{"n_experts": 16, "experts_per_token": 3, "activation": "drelu", "moe_layers": [0, 1, 2, 3, 4, 5, 6, 7, 8, 9, 10, 11, 12, 13, 14, 15], "routed_scale": 1.73, "norm": "rmsnorm", "beta2": 0.95, "batch_tokens": 65536, "seq_len": 256}
Below are experts of layer 7 (counted from 0) of a mixture-of-experts language model. Rows are named router (the router's row for the expert), gate (a neuron's input weights, with its number), up (a neuron's input weights, with its number), down (a neuron's output weights, with its number) and show model dimensions 0-95. Each number is 128 + 32 x the weight over its row's rms, rounded and kept within 0 to 255. Numbers have three digits each.
Before each expert's rows: "comes before" lists some tokens at least twice as common just after its tokens as in all text; "mostly gets" lists some tokens that are sent to it at least half of the time. This comes from a sample of Wikipedia text that the model never trained on. Tokens count by the router's weight.

# expert 8
comes before: "\n", "1", "| ", "2", "0", "3"
mostly gets: " \"", " | \"", ") |", " | K", " not", "\" |"
router:138145148112166099114135130099162092149157168095139161179143076161113151186127108115061136137108116130134092111164116205093100134184084157109117104192114180168116106144128139165080100136102158084106152132124094114120158108112136133112212058097166191127130111172101142089085074102138135098
gate0:139113078161135139163150136120091094113049087088129128119155138155174089114083121149181183149185110163124142124170128119157141120075138162181156100109145102171136185110161116162152144133115100089160162105072116099175107136107119182191119084144127153116145164152124047180129099122060136143
up0:196138088120152122173135121097096103156091082108134118173144133206136101127159101152144184156133070148159107062172132110144115165088131193146166149152117134138122159188094151154161166166128074096141154116101142106195135125118121159106143096126117137137109128080101048165154145109066161166
down0:182150159092146124161170131101114175178116113045052057119190091085142107117128139083174142145090118154141133124147121122115108154103110111092094120096188120084117178188138127115094140110126121103149174118065160145183138113153182150160121125141144142154183163126131073165112166103109114107
gate1:088113040121120175139115172143173173114144095158133081151129128069091081136107065121100097142120180066133179091117146114086141092105129093140130123164138100148108061157110116153094127129087134118134098067124208137130156127163092140172168120094151079080120152112128120104135147184093130090
up1:068117042097132197163104134107114136105138171135149115144113137092087099102095130137172147165132150092114193140103108127111147093104146106092155121123190116171114083168127131165085099100132105143098092104131171094115153165168078152190137129089113055119138165117169156108109166198095119087
down1:088173107127123121050150103137173137080149132131124106189158118134143143086116115095087098158126169107067125082104055126092125142117161130102114131110085122154142100131155134185153146099076191089151109124137130074140128096140174108218151111129135121061159152118154107123143172107203110092

# expert 15
comes before: "\n", " | ", " |", "0", "; ", "–"
mostly gets: " |", ") |", " |  |", " |  | ", " |  |  |", " | S"
router:141110169115164059102070141106088135108172091107086117191136090131111149140119094107055086192161146118159100141170170154105107104155127138105073130176174176136111091135093154131118087149148185118087095167137136110058115142091125168127109162132102137146153126185107088091154116175133167158
gate0:163133115098106170175132109126144135168121189195161161141148122134170122154131108161151152125187129127147130118149169146083114104185127097169143113161124147114160126142094164124082103079079159181135080126113149143155136053160088159123082162111123090136100152166125022162158134105080076158
up0:194101071091089145152105092097127111152079171188143127099116118101165126140195165144170198129113127178153140196164131115149088121129125116177165145118100142178133144109136169122098118076119114129142100174127116170149128089117075171141101119146136128146107126146163041138151186093076123165
down0:110073178080116128161092162194131133080172093119162057124083141073153133149111172156098110115123106214151173109170161114161090125147117123110063113084097102104163133149140170137133107108175132145092045138136097134124145113145185176123108161164125145128117114123106137084097130143172101163
gate1:059139191114122162131087176148076126159133121095140052099109156155146106100134136182189103163135145074101178116114113163159127172146122163091122197119127147086087158112180087138128144185089127146112106191152133095138162153112092158145166093130178089099120086129153119097090134174153118130
up1:112125150092084150145111129143103132144112152124131096164109108154166084145127161184176114149087118122102152156134086147158171161156121124091102197144124120104079116128132098137110105191032141173083132190213157092127168117122062166138175102146174101131129141154116115113104144195179132120
down1:136104110110081146126112156121111162106069144093125154138120123110161151117153102094141113175088125152187115143162138065130139078138088177146126122072091184184092157121087184081173119128097136139175094100164143157154126101138134146093170106112150116071165068110075109112066173165182119082

# expert 14
comes before: "1", "2", "–", ".", " | ", ", "
mostly gets: "- ", "7", "18", "24", "2", "30"
router:139120071081155159128182103094132183155134112092109058123149125118093089157141134076148124169160079117098104128151087125108164129149152140121135073162156135132127149115104160048098132133094134137156092158078095115106094139145175186106164164110178170151171131134093186078193080106158151150
gate0:104152097137171085142112132145110117131126084141142157097117120153102134100214102095125105148098148104112113149112157148090124066089159106070172178096104159130157078083091109141153143147151138163144138041131049146187146135110113086116118157164134072081134138172168064126169134101121139077
up0:088138090136182095157095152151142139096157116134121107092118089174110135093190110097108145128074099112142095093134141117113082066126125091100192187072120131184148088100081117101149158141132138162162143055103100177182145156133150108145098155101096075129127142179144087173136118093111140063
down0:113173066132146107107086115136143188183049102179110123095024115159139102128186139138166070113110150110138156128067123141112097110111132081146141142064142129147100195124102145132093160168167110140116094099134112153155092116098114120082102129094132169127099147098183158162163134147089133127
gate1:135156140109120101188085177160104061137053129094073117109059103088152137126063156140126128191127098151133141076162125050133084104139091194183128110143127147163105112116160091179163120178138108147145123170156203133106140097097131131100146131123103127133130131151100100123116113098102093092
up1:136190117148135124144149203208124106118097130103079127116040124094174083132046199156102098147113138142120139095144175080135144100165120165177114070139102151107125074126159081144126110149141105149122140132174137137122160091101091103185157078145148117094107156114133123144114066126134114114
down1:124108191129149087124122158144124095192166114097155116121096177097193133124067125079099150161154102160170065134162185129071123109131112192122095078106097095169115094180119133140059168121101132117118104130183139125158137072113142138145121107092134157089118092103097070119112114180098156132